{"n_layer": 10, "d_model": 320, "n_experts": 64, "experts_per_token": 4, "d_expert": 48, "d_shared_expert": 128, "activation": "squared_reglu", "moe_layers": [0, 1, 2, 3, 4, 5, 6, 7, 8, 9], "router_score": "sigmoid", "normalize_top_k": true, "routed_scale": 2.5, "balance_loss": 0.00273, "balance_bias": true, "init_std_router": 0.0173, "lr_router": 0.000549, "vocab_size": 19884, "norm": "rmsnorm", "norm_eps": 1e-06, "tie_embeddings": true, "optimizer": "soap_variant", "lr": 0.00273, "beta1": 0.95, "beta2": 0.95, "batch_tokens": [16384, 32768, 49152], "seq_len": 256, "train_tokens": 225600000, "steps": 7595, "dataset": "wikipedia_en"}
Below are experts of layer 3 (counted from 0) of a mixture-of-experts language model. Rows are named gate (a neuron's input weights, with its number), up (a neuron's input weights, with its number) and show model dimensions 80-159. Each number is 128 + 32 x the weight over its row's rms, rounded and kept within 0 to 255. Numbers have three digits each.
Before each expert's rows: a language model's description of what the expert responds to. This comes from a sample of Wikipedia text that the model never trained on.

# expert 3
It responds to: Relational prepositions, complementizers. Function words linking a head noun or verb to what follows, mostly of, to, that, for, by, as in member of, suggested that, tries to.
gate0:126155102104153158135131131166112149140118127138109106134180147144162133118116108162145153101074083143108161147008089131148117199125134144173122102075156133138150039124101130141078123136095124081114142198087159116187161100092126119109197155
up0:108147121083168174132130099157109158166114141131126123141176144147169130118131093167140154111092080138094137145042073152159124198124133141182126111085179129152145045121109137138080120125097144080123142187106171111206164106103139133098200163
gate1:120099158086172189129115158161103129149117115135152116114109139124150114175111142096123086126138078096195091166085143080109157177186143096136179135093122115137128098112118150125106097074104160078057125131110149102126155126166083155040092081
up1:165154140116086076126167110125135147130164149133091129110145103111117157098074118149150147122121168143072150102130095169158137125101089135134099108156147149143139173151094149130167136188148125154198128125125066140157109150105141157192165143
gate2:065113189145158126136069060121139179137168076145121132147115179154097141061112135137150140103119140092132133123113103142144061085114080116098170163130164104124186096096113156137074120168121101101102135116124133129118132188127094098146113144
up2:080134177145141141106072078128136170139145084158111118156109170138077149048103140150156142133108129107120142098093116144137065085121065102085159184127163094107196098111108154131081111185095106088085134131123135121116129181124091107173144165
gate3:088129173125171117138148129190106138164125072158151134161109154185142137097104200140097109057124148168134118142193071132164115123086125149087105130138093119149137088115125147159137144093134197167155127109133138115122151138132159125104137109
up3:087134181123176140135159113187085129156127083164147111171104148201141112120107190135090105055107159139142100125177081139169093126091124158074127126121101109147127079104109144162158132117125181159164147116134126116134136135122139127105150114
gate4:131136132144171116135139165085074117167132130118120118144130126122093089129210058142132100160080137140140090135146154065151165141148117077092153140091156123174108116124172128118109066115146179185079117128047123102200145121184160158081195156
up4:155095134151161100151131166102080117156131132109135114160142122114106082138191048159137097169075123141140084120148134079157184125159101063075151139086122126158120126119159091135091062116129162180064141135047136124195163135211156166083185144
gate5:071124153127129145138104150145099098148124137197147098172085174108170133125134162130107101118165150119120112062085131178090135179128128118159108154055152106118104139216087122101059162136151202117084144112137132128142122132167144147144075141
up5:196146090163127144111152058194157143099166138091109153105194083138108144190102065130193158133119111149130147220140124123161109077143146196079116074184078208135161075088168122192169081110150082118194137116094138123123141109086092148081224109

# expert 7
It responds to: Year prefixes, word-initial b. Century prefixes of years such as 191, 197, 201 before the final digit, and word-initial pieces like b or B in banishment, bidding, Bzhedugh.
gate0:168120190159145129137106176134189151213160118130135125160123177135122102090132150112089089129114113115128109142126064169138128148171138115145158101156153144090131167111142101124111099186065102194148116121135118129094115156176138198168205143
up0:159113170161148106136127152158211120192181116105160123148130197123114068106142154133096091127146098150126082141118070197160147133165158117105164108164181160100123174113146096118126098169065112198135151132141130146108125150153129191137213149
gate1:138118081162195070053164056074121126182211112104136071168115201120147132085194127125132149140147107130207121102105120110115106084141128154111152141144112123086133185111172196118067102132163170153069147116125117156146141138132090126117124143
up1:042150176116077179206105150123111098128073152173113135121194102119112102124106117109115088136136138100121118150141134178186153105158156117143123130121105110113153104130081078146133176149119176130138117157150098099140156107088158157138138148
gate2:135182069177095099124129129104139127148140188091117116093198081090098118072136113137171101109160090084108102116101120171174086172195124107101094135124188142053149160143142108091101134111136169180101075137097147078118114121152131099123083159
up2:134077185064151156142144124165124114115114053189155160164075176142124146201129144135088149164109181181143146136140140118075165088076133142169148111139074100199126088101063165130155106140132113088128153124122125205134159133084116150132199086
gate3:119129150090135147129122127086113165102116082076117115203035124113141092082133104167091138163088177117091160132112106096098150149138145110114112167156133128106084143149108162220086155159109099138162128120187123109174093139201175144153169131
up3:135124142196128152113153098187148117131217108170141146085174113130101204162100130143120098111136111145162101135111138194159089131159084147148119109087145157164215117131141114056064093143134190133111112110115149107055117094087134091134087164
gate4:106100143071146117093123139166110137156133094126139080091122101108156096116113131119111116181112162103096165070157136093127122109126158049096152147117128128089149124149138081108088114131107126197044128148161083094161112158116110190192137128
up4:101117127101147087098106125122165161149135104132125075055145105128170085085125114104119122157103166091094160063148122125105134125115154086117142139137130123087127125154171075114111084119117117195051131152158096118144101172116090151156099120
gate5:173090170131064178157130139218136093089134169186077095113150146192105174148136116129115123199175099103080110102104086088085092080141080127101086148083108147112130125129127089153090107120161143116061113116122131110142153126147092109096159119
up5:181082169122063176173139131196141094095142172170089108120124155182132166156116123151118125173165088109089098103099102093122091083143081130091094133076127140124132117122135107147109120114182146107040109097124129117141168146131079131109171120

# expert 38
It responds to: Consonant name pieces. Single consonants and short pieces inside foreign or unusual proper names, such as Stra-v-insky, Gra-v-ure, Bh-opal, Daf-yd-d.
gate0:119151135103135152120111112132150070102125122171176162117172140157151075117143123103205124145137160089149195144123155063082153147092128114159131155060108085068114109097173101169107161120138092177183108090114123104162073152176112137154132127
up0:145111073160093150124152149136120162104140143040093139173132135109168142149153189118082167129142158165140083119127128131149150128114100124140090046119085130087153135178101139115140154154160115151194129145062161128162152090097159101144107097
gate1:206104119104081133138142126096113159085088119158140089107153129124117090104150180094060095132130135132111090119055139105125099164075193174107122085142073106091202128147121094128076106140136155142114159116150081145151136199070103205097075122
up1:190083126120110155117117110093105177071086102141150091098135112114103105129146174091058106153139140109115102122074136116136093177080168166113114086130102082102178112137102108111100115164125163123137164099126096160173117205077105206104070089
gate2:121156106070065176139133156162163173188165127125044120119141087111134110101156124158099139197162163114147150174142138196133158129160158072153082154191162133147112142144123122076078149111144150104130132114139169102097105146121121123201143154
up2:139129079102065141189154123110170158165168137157062141099144095119125172102144066123107133216139169123161130120157096145128141073144081073167063170205174184135191115092108123083120148104131108101134162106127166093106108152069128073170108158
gate3:119079136104061204101085187115117114134106063155122133123109143117132160141094166064152143134161142153145125106113152141144115174103124155094200064129141188134182117113146110196115134121105145098150150128119065112141195128143098091086092182
up3:130178117156199055173197067145153138125127179124109126136155098143139114104165095178111120112127146101115116147142087123080104072163141087169074198135124081147102139143111134044124136137177088142106110117138205150125064119113160148179171083
gate4:090106109119166155124099121107090118131102160133120114080150166144125156133105101124154113093152074163115189121080144211176129115112092142108138134222082116095085141085130118197121172143129143091139117219130156044124085131102163134141074154
up4:131141109146060077114122069110191128187127144133113168124114160148137092218112125151122168122142145110124140171098144082104151102114147152124129100071177116150126112207163161119138130153159112112134159049127113166152160100118143141131063102
gate5:144124084100112126112127095153095159126199131205148162145156180203141135128112109054167148177150121162073192101129117122201146146121069139153133095121113101166079171110158136123106123147136107125177160144129143116151144122060201131171144105
up5:155150106174117122084163135133196093086131105107094095096127100143087066111117115124103118151163179197139137183144142121180094067142152160170189175102129141092066128120099143180145142093121080154148075171157119078164134146161111111128088124

# expert 6
It responds to: Name-initial word pieces. First pieces of proper names and capitalized words, often right after a capital letter, like F-a-ison, San, Mc, St, Gl, La.
gate0:100126096151180190127142180112157115096146115131165141126155171114185134165179069099154116111159150142146153101138133113210086095112150124087114078141098094075108158178139170092130075086149135132199113124121114155144101181172147077193210057
up0:151111164103098077123124080144117145177120142128119120122109101136070116095068187163107154132083092114100116140104129143050179149166116109172161181087169178178143081084130083153132155166092141132065144145107138099096157075062118178068060186
gate1:136199093134134194100159109127159156187163113084149138142118215166131160078172066111137128093147130153129131146090202181097105119143124104121151148126142187123127217047135143144121141146130151098125117154075169136186064115137123079113112074
up1:114176111148154173106169111103168165201172097069147128137136205162119157094166082120126148105141141158130124153079183169082096131155110109124145163124155177134140194044121155132107147131102140115107121140063174155173061118122140106105115073
gate2:117069091145142160143102077093076128137128080106145128159140123194160118134151093147094160149126151118061129126164097086119126115103096110146163164108113076098111098072132137206098095118150151110160159154118110138077129163111165134143168116
up2:129150161117137073132123153129198144091130163160124151111100110061094101125095193103137095137130127125157127127119159170116106157146138125097101071125156145156127179188122113044168162148117105141095109091115149126166116103164117118156106150
gate3:157131143148135145133120116165205183215084154163128133219098160125080152116146136060109118113154135129137105123127122159125072136167120211120140184108098169120165118124135121141102073138116136077132123158145079121133132102143111175181158067
up3:154144175160130136132122126154222162171094142162122142172105143132093130102104145043114112104177141116136053129135129168122079142135143224126147178112100173143156124132161094128134080132155113075127109160139056103134090092165110182182162072
gate4:132105160080120139137128147180118138073120131193099096141094106141186108112127116051167183125133103076090174111103162119097185178112127107165118139184129137171103100146077138141115095176118112193163095146080170098164160062139132148131131118
up4:131135167081148128128134134184108145064119138218088110169100108155198106130129126064150154123131099086086190116118132108093214150115145155156130123175137139168085100138080154138120073162137114186187102145102155097171144066127135134139156114
gate5:146115118117103139151092112113146126086111143092094115198098104126161115111146078117105175129170100128138130099131167129162129114134070139099085161164166175088119190183146143154087126160122140137107121131116104160153123067085153121134213140
up5:091151162162179108097132122130111111110148116158153117055162146125090113131139162107141047116096149087105144162110108113107125140122157107145191081096030067147126044090127133113154098125117136111133125144155132104122122203170050126130083155

# expert 57
It responds to: Dates: years and months. Year prefixes like 201, 199 and month names in dates, plus day numbers and small table figures, e.g. On 28 September, in March 2021.
gate0:147134101168148151178149076138130110154207129088081162085138148124186118069157107116156155124141138075140121128136137111171109129117111146178174146142108077116131134082106112160065096117201099134105158079114164070132162088119162126179127109
up0:155158075129147142185129103147130105160165108073062162078096162139198097076140087139148122128146187080129099137125188080137147142067112122147158137164103063141124153080124103137130127136212069099087148146102134106122171071131089106139115090
gate1:146107104139178142188136114141107137139115137101149124147161116100125104122121132140156155131131124123141139131166106191122123131169120084125074122136133091103211159137070085090053116103184183154129126080148136098107133173131157204118115124
up1:100131091159164148124145139118116181148132157115148121150126136116150193139109084137151098152155072201163078086096117171097181126183151121135098088118169110224148164181103092055173111070107129123066166174132107171105126154109119208114120107
gate2:178114143111067145096108102140109149153127043167137127139104128118108093149125142110142151173179085089135102094116160130158086080148112118147151124138117162128116070089118143088148144136074141155122076127122060133166109093141121122150106180
up2:097139119119180111159126144119143087102113199098107121120142114150135173103140119133128098094091179153125149148123096132096147162108142138110091143111149092125122177165141122154094119137186116096135180152132165122098162165109129123095156060
gate3:091127132092148159099103158102089092119156124108137185169092152154140128179133121100140083152102150130079145120118134186105099123163107166125142161117138095151136133077118124202075124143129153153147114120162134131140123132151142159170087071
up3:182116127139083064144150081202140165105078083184113054156178084115146104107117094157095183115160113136151125145137098082165144153153133101175140094153103171133122120183148157112109128182143114134113129123117093081128137125104117099111149150
gate4:087158138085149200153141133099112169086122154105144117119073121141149133079160138110097119135094118129089114121147147193056144178095128076109200132125110132148141137094119094187153160154122087154143165143159154112166135133219101152134102116
up4:079141144112164186173135121096118182094110166097144120121083104141160130092174139102097098120076107126104126124144156196047127178090140080105198117140118135149145139094126099184141145150117090157156156157157153101143111127214096155157109119
gate5:128168118145169178081107169144113143128116091114089125119184125124109119140036137150157074110150125099111137123116118124131131109150130167110134101094157136171073136105160163122143195085126122070125097178094156080127166139162117114112145124
up5:123100140084070058199140071137137131111133207162159114153062127142166117119210134139096171146121122155155118133146198135113117145128118094106127119164097135097139158163097091123150104150128132202152135085185091167102126110088188142139092171

# expert 29
It responds to: Word-initial fragments, negation. First pieces of split words after an article, such as inf-, dis-, ad-, sq, plus the words not, be, no.
gate0:113149104082137071071143167114113094145128071130114089111076122088104118187154172167179091165129142101145054116135071158130145154108158159113094127118120168137088107110150117146127144141157153154159082127094118157132127086074119116132130065
up0:116131105096142066084119161120126080154142100129122100117073122061097100158144161182169104165120135106126053123124094147140131164103140174120098112109123187150100124120135117142150152133183133156174098130105113137150126057083130096115127065
gate1:174086171102117157096110106100098115182094082091074087217150099107181126112121170124126125081091139157140126157134148091173139127148101150118157106146139132081113180159115127074140104087145107110137113092165174152117125172151041134108175121
up1:164099153097112169094125110112098122186112121091095091223152089110179138099141183140112118088086146138148105156151148094169129117156096142119171093157125097097114186155120137104152120081154090099153127093160160138112129174146039142098176116
gate2:192089111114172122147113113112100108099162111162109136158136157030104122125157141133114132081149187154103075114128117143160110115195129138150088133154142091118135150115118114139035083107140232132180109116139085098154152170133151192138150101
up2:168111149117141126105122111109044101088099147121138106150116176045189110122123109122111107104139159148122098081144123131132129111137116109120165119134147122135127139038072046163082090134128141111152096066119130127148074108143159141124091114
gate3:102161048080179149142167091159160124196145108057174145134142132112171121158186103108174093168119144158105157128149091097100173106127163121112123143142200172083117140134117081076050136120145141092113172142134141122109044159161084121159040116
up3:142079184173093105112078156077088123064129157218091134145132140107077108095050152166077128081159125104158112119126177144141078166140107149128123113085042072158151132118154127158188117119112120126129093125127104124143198073109196118113228142
gate4:129116091134119076113114108184162141148099134093119184114117164166195129160170113134113105136149135142103161113166132224126082100092165154059174130090118159110133107118138085132111140086119212074127124186171126123087141166052094125159135112
up4:137136105146115073122105103182168137127092134064141187124154169169208125156152091118116110138160125160092156139158117196119056106098161153084173126091115135095120137123169081127095153069144212057127109177164123110128140163070095124168127133
gate5:150160102191120183099122103154198206131194137155142115125130118064169142134145156124149116119148155104063129140102109189123143118159080104168159177158134089158153140100178111124138181099134098177171075213128202112141153117144151081114115127
up5:143144114208129183105135130159216185122186125144123123132142099067162150129140136095153120119146128116048144125080111178116150110157092120159135160164127097149154132097173117124131176104118095158154077219142211126155155141146144092110112138

# expert 37
It responds to: Location and biography prepositions. Prepositions and verbs in biographies placing people in places or time, such as educated at, recorded at, during, born, held, located.
gate0:150094135127113157131143098143057141094079127111120156111169111144104144177144134114062123133128086121143102067160106095190107113123142103147141124101116131076141117152177183139146103072129157143114099189108130166078133136144119158100152115
up0:104144119138071150112111086111140091043088089119125159150183144126145138215155144142152156137125113128167157107123110117180111148081133109152128150049134159099125082153150167143134111137110164152106086162082109193149114148134103129120149102
gate1:208109124105202116096177134119137137182167034140130161156167144079162141158131175138143157133168102141146126104171144111133097127181128141155152142146143079138142197135203144172075174107101138167113136169168113142131144167059156157134123071
up1:205143112092197103064150116127149131150159048147131142179203157098172156089108161139125156109140127136157146107184161132117082133160119170143163140144135072148136231137187181132077181100069126164108149183151127144114140142058174161145091096
gate2:141105126161148122149104085191101132107093099136109140125119149132160102163115087180159141203146124093116170104112116171184140136168089067094107142139122113100074130179139159109059138167112192141099121115168093086143182091125145129114162137
up2:126091123106109129114155178073137149170157132125154084167154149130078108077163181045073123091115134150154083147129172095074096105121186145179167082110110127142127111092158099158145126074166087089119130159073149197108101133127144112133129137
gate3:133134119141160089150092171126104188178104136130156138152137137139060173083121095074174153155123169078145116111179138132133138089180142148137177109101169075106155184155150161132098115169130132081083136105136161160136112102101117151146157155
up3:130140127107081174110172088114147079060156099101108094103100141111173055159126149161096104104143100146120148126103116107138120167054129113083106149166107169147110065089092131142173145110118146171144131157119102100118141139153138102148092102
gate4:158159093150148140125084145101156127149144146155156158129094130088124062110147110123048093162155229104091125124071133100066129142130163165084136127180106138131144115156132192110101141183076121149086094143163138097131146174086145116122062098
up4:149178112179162108159109124139094140144122117117142171133130142129128140106125145150101061100120194126127110118114103090097108144145128133151110176147134173117133140152139161124087126200156137123042087105134146160115161158132154168149121109
gate5:088103103113126134169112121120201184108123166214120145119165113124148198140160109164124157168145125119102092167152059142098141111114161099144061124127159122075112166040128164136127126138141187119127158202161125172163187150143106139145106176
up5:070110078137152134138140089139136159075100150193149141126174122131178160116182109159110158179159153119085103159134078122103149117126151116145124102124143153054113162079116179140134159148159174127141131158105105180134153172146109130159090161

# expert 49
It responds to: Small numbers and digits. Standalone numbers and single digits in tables, decimals, list numbering and statistics, such as 1., 2–4, 78.4, 19.1%, day numbers.
gate0:077170167088109139143109131097097191120101066070188173172162136118111096122088133135102104069160127113090102167107173145114144066143157148136155142140174180077090164172128161129146094117158141106129099057141146070141107141128160145141111148
up0:084174164088117140146112134096089190111117054059178165184155135130132099121095142132103116070165132121083103160107186152127121093139147145154151131142184178095088150162128172115130105124146138110124114065141145067133123148142170148153108147
gate1:110182161158141114081118191161115099104045183096145110138113148138141148158124124169212105116137123096124108149132102123128119194140097174170186078148167075129078124087147192139132109107106150158137109112130128076127166176144167113125142131
up1:105195162152145118108120179154116106086043182087155136130102136127156127154132114163202104118141139095131105151129101126119131185134108160161205087148146075129069122084143186133130120108118142154113101118142115090118155179139170101140129123
gate2:135110056104177125171095158135141149155187067149110108117094160124149116116119126094072131134115166146125126109139175183140112102141107185112168164111123101119079207086208044112089103140097154138106151098106162127170096197179121131119123125
up2:097148195152092122109141088123113119113109172108158162131154109089110106154174125184200116095144103073115133095126075086142127153140121064138086129095124140110148070155085174122132125124129126132134096156116088119089173061105147134085104142
gate3:194169076120140236078112098083116117117091140127168098147121133157163104160150113120066120105043140120132137183092075159162108145106146157172130131089104108046117133108168095117112182156108129144130147077069082117099150075114162142113163068
up3:070087172137108035190139153154129134130165107131088159109139124101098159093104145123188145150200101149130122081145184114086142102154106105079120124164148174208154124132087157138141081090159129106126108183177176126156109169143102112135090196
gate4:125077104176079152089115156098147090129116165137132102120113153133175115134114155112093150110196104120147127129091126124199178141122126134135158182098135143154070171107147145112083143055107166125130180109111026119131125089082149102076146118
up4:149090079189096134089128153096151110128119175142129084117119151121149115145102164117099181118182105091151133108074155141194158147138127128144159175090144132154084173123129135115074135062078161143110179117106016105145156072072138080066156093
gate5:170169102127099117196143106119058126104150154131162142174112108149117110174111139101130113156159075106143104120149101142143065111107162101151138076120135086159146115117146152114149086142135099147133154110074127133124102195140131118165087184
up5:087103168142120136042119148155216121141142090098092136068121120108107112096096159151097105129093178137122149123102140090105148175190139164115119192174100186085144150137132091129128134118114134110092103155215110095125179104112103140122178100

# expert 60
It responds to: Prepositions after verbs. Prepositions and connectives following verbs or nouns, such as along with, as per, associated with, in order to, for.
gate0:154089105163150130149174190117139144208093112146139150106108135071172035151103122118118112081096129201119099101124138087124126098126182161120102113144109115157081098177142119079111123109152154118189076173132071133137119157091116092119132098
up0:048166089119129109103096073108116094096147118113142125127096130197127183131164125158163111162098156107180173166153132155106133116114092103120151155098129149102167155100103103208168092155116127121061132130121205193122114078164118107157115123
gate1:182150218112161160081168120134128142147133148074165144159161160022110131105082183179132108103140129112134111133112085153075057098152146109135102228112113172142134153113101153095134152140102169158082122146112105114152115123101109073145165200
up1:072091094138107118198116173169107094125109113163076107100107153185105136088183076089131150148135099191148159099157169111145191151085099142124132038119166122130147080139122120162142110149162079061155139107130120126070170141166153179148115061
gate2:119146132150146150054103145105105048147131105184133078121143098053105134155158143203136169123068173137113097171176087156137127138131085139123105154108101126157121132123089186084133087133131162151107119125131153120130153165123100104120166145
up2:087132151114123177050091120109124032146134106148105092139135099083098113130177134173098159105085193103141077210153089148149120143130110153137123160115105101162120157127093188120108077133169174170128122149125135150147164172131084109114160147
gate3:056117164136077092135145111166144142124133164092160105123111153085104092165108095126151084128141164111123187123144102158051141121083111134196112107067127079177168132137099169088095062111115172089185150096154139092085143151105073172140076092
up3:177161099090129172103154127052115137142169123153142164094138110139131160097153177165130151108104125111129088177114127114163111147202102117094125147133133174128072097128132115177164204172119114133091109179099172170113115115184130079111216178
gate4:151074141142078119151164078152155133130172137126069130097111077103129123100148149111097118184112139111133142110115128137093012108141121137145083104077102153141142156188126163117112147087134166175170137156172136075125127115146154112102140167
up4:125197113117193136123096180133094110131056127119209147141134186168127147145113144150144163074147128128132134130154124109149228122113130134120194157168144104117115079063134106126171127175128083091072118118063132179141101147100107134140130082
gate5:170136071098149122093164129077161131111122119100098124116134111155150127163133095079175127118118141119153145083145101091068134163170156094158127127176170132135126169154104173115123102054094167124087169119130089148124228119117133123127147165
up5:105198165109108175123127114165086125121171128147128141111088115121080134110150140083090142123177090092127061161112095138192171138083132149089111155080126134143052072111110153136127126179138127151184132124129137132122116126150187115081097103

# expert 16
It responds to: Linking function words. Connectives and prepositions joining phrases in prose, especially such in such as, with, and, of, which, plus heading ends and paragraph breaks.
gate0:101149093106070123114142125087181121169139147082142076067129121122145161091173110170126165130129124133166146163143113129136112138126152094153139045118144116089067057109128104167090151104182093159122150133180092078188148150119086097161067137
up0:096146085123099120146144112074203130160142133087149087053120112152129143094158117171120160126108118143166150158147124113134119162093137096162144063118152124087061043099145108152094153116172100142105160146171086086169129129132090099151054123
gate1:111159084120118111146165142166142145134153138158103188122091095064116160121120136127150139127173186094091090064093181171103135137116080095165147170126124116142111155090098186082096157073133119108069147061149136142145112118173164134133088134
up1:132154078125113115156178123161166144131117113170099152132096125083087156099113137139157161129157173100091091064097141183088137153099087122136143158113105117149116174115096162073103148094135103088058149040148145169147106111158164131156079137
gate2:145111140117163189127118125180193116178141089151149110104110060102112127132112154087091139103133182204120151081098121154153125127137108159098066129105160136129130123135088175134102151114081134117126079070110115104171124121111144200146102118
up2:142106153127168193137135147177181131183155122145134125094110051149134109124107168117111128104129159185139161100102082140152131115124136163112096137121125156141155133125103142144112131106076125104135055085116107129157122140101144195157088116
gate3:176121097131121109179133064146115047134149088088123179182127150076113120103129093066147147137140115153101121154069128113125105067118189153079091075136109117122088131088087169134143086129169130178144101198122100144150190109121140142178084153
up3:081166192115143118098141167103120174113132175157126099075140089161125156122140146223103080143131163113132149112219140134134136146132065075167158167112169141136147117174167095122129168141134129080112141060105170138119066130172151119069168116
gate4:122143090050144087071160148126234139165068172095133122149112110122138139154115101109139103159166126100095193074139099145129160121131105115135139098140069121161075110141125106163112101118117122202117079102118162126127164098139119068053156100
up4:141156108045155088075142156124239138168084175107120152149141116114132144148110096094142109149178121126093167074138122128141183124143114097126124100155065139144076101140121113160119099106132132210106088089124142147127134082133109072058145104
gate5:107155101128115131101157147115111088112121097156129140152143101162114128118163077125184099169138102121104120134146153095093143110149145137165131125136155115107142184104092167160103144139124117131198116136136147145149079132119212136153111092
up5:132101144135140134157088116159133170146117156110108121095092146099127138160092169131074174086124161143139138128108085169174111136108117104102138134125101149141124077156150106101129095128133150129062134106116111107106174141152053138099130167

# expert 63
It responds to: Capital-initial name pieces. Leading capital letter or first piece of proper names, often after a pipe, comma or parenthesis, such as Ch-iang Rai, Sl-ayer, K-u-ştepe.
gate0:131146081109145165076082135167163139128136179118150115132099162058089146110222113163139120090199077045142145123145147133094152147113116125127107129137091084124158155133146109138139153148098142155107137080110173054105176108091036147119123166
up0:097128160232117134173159110088113152087112098129105117136187105121160121110026107099134149179071102198084075127099082128176119091115154143089197063116144189114160104076114104116111094100144093157135137151145054210141101112132197134147114100
gate1:102104143119120114080155149114189136113087145118108148110130044115100167158156138123106110131136146098104102154148147102111151102109139112110115086146142095134120172082133096115099195180197165160070072128156110205115161125162112090142075112
up1:149155103153119133167113109148059158185168124152168112159120221158170071078094107132159131116123113169173164083103118162175132136147130142142133162100137135125145100187130150152125074088057062122181189096121142063141082125105147141096188167
gate2:144142119122082129104136155159084118112116136120107100116159121091143127170105099181118068138148183135118132136112074185172106089166110134133051130134139149139189129125126086115059130152153221195168130066131135117125093142152132181156180133
up2:146156128098104117091096131129110132070120130104100125135133145128140117161141121196099092136111165096145106137089074155161112143137157151083080135130133164116145125130114070098083162164141142188159117119101137088107098137158127150119200093
gate3:112067145081103158104148156097126079142110117067144086095099164122106086105130141132119188119123184180093166099177144112153167178132125091129134125149147098136144119134099144174131124122139130087147131148144087095133129173150094129162110098
up3:138197103182104145137111108171122168130140092156089190171144082139156151160129089118113060115133093121169116160089125131092090087145172164132143142101097146093121121105171131116116122137103157150141113113125177140116141045105134134127185124
gate4:070118123123093146207092136131174105141140149067129139076135126133116122159185103169179095173103144118098143147104115122143121136116133146136124153143139126139168137137198106156093127191081117210107161125100086083082130126146163182130080135
up4:081124101121095132208105140116149088149137168057126151095133125126108137165176100165177089157103155116103161137102114115154128123131135152136137160138144112151171143132186085144116121182062098180108166127118089071067139137152180174090073129
gate5:131141145045108143107123133165166141167113130154157114144147156116120157186141120125125065134146108092093167104184097178161116102095171093124136116088156155161205162062076158094070101117169205137138139143150084157149060154153132125185134137
up5:101102149186152160151098127112152101086122149066077125065139165109146113109167153158115142127121170097106106162050129171156107146162098156116145128139137137140091129149127120201088097090134171132129074112122109095036121104110164081127177144

# expert 14
It responds to: Short name fragments. Short consonant-led pieces at the start of names and words after a capital letter, such as D-ig, D-ib, Sc, Tr, there.
gate0:144140153143117095116074116160157061191088099114101137190104141094131151150123180117160154170134054096093113161166135140146181167096144127108145131171108116148158106135110162132102143129112129140188157121137130146129106082143114137122134105
up0:142133141129143075107084116162158054170090107101105126167077147086106144148110200134160141184143072103110085162167145131131184143113161132122124126169132123155158100137114167106114162106113128144177138117119109147116085109135126139135116108
gate1:138149167135164126093067148136111202130120122094072143081165155153134085162095160066130109131133151116081132105139146094122149125105101153091107103164133152153183170076149119110094129097133122212116109118119123157156134140102178167063080154
up1:147131164111184119080060143132106173096116128106102136097153165145109094142113128054112120141150142106110117117143180088140153146093070154065104085154142114161167157093150135112102103088124129176112108110125154154150134122074158149082072154
gate2:169125121107129200160092141225108108107160122150094073125210085124110162080125168142120079108164119100180149124186156125154088143125124125140115163136013093116153144112142083126092144113124102122117101165099121114127085093139102145145119073
up2:165094132104106166175094123229087112108159156132119073171192103121099155098106174121135072126164145104155163164166172136134101124125125123132121171132046083096136178119148089126076117155123134155161128165117130094109108116127106129137091078
gate3:152112162107068097108169127143081136177161132168075138076122130122107113107151160131076149121052101059096112132117095103091141161109109143151130168185094118166096153097105123170118199119108136170113115117177135094108072086103129170128088133
up3:102181087139187134153130129076147165093118137103147108143135129106133127149134170145172116148183158143145170126137133142172137083112174097096140095061164127127168121158164158091171065107167116109126131149071139143106183151159117126156186130
gate4:167156174101165159138134098166116127102172106148120126113184125109114165068116146160217101089141102172085180089102151096102139118097112148117117125122135069148160163137125142149123122122125120133132103116078142094151161102140110124110125142
up4:105091063169104153121105163108171146166099126130118138150101102136144114169112138137089188168099159079148128168158121152125115117167150109164138099132125144119116097129158123117133142141131144132140121120179131144090084146114122126156123112
gate5:068177143092152127112117131130180077178145130053115105174090129135083151118076069170104077137095145103089131151129140088127071093099125117153100130050140072198153152120146106101129067136186158148104079111060143079181122110130122174075181085
up5:167096128178125128151153099101086182085116135192150144091163122129204095139161178073149168121163103144166113096122129164114188145145150151087168123196105199064102109127117159157106194118076100086171174153164115164075146144134156104174083164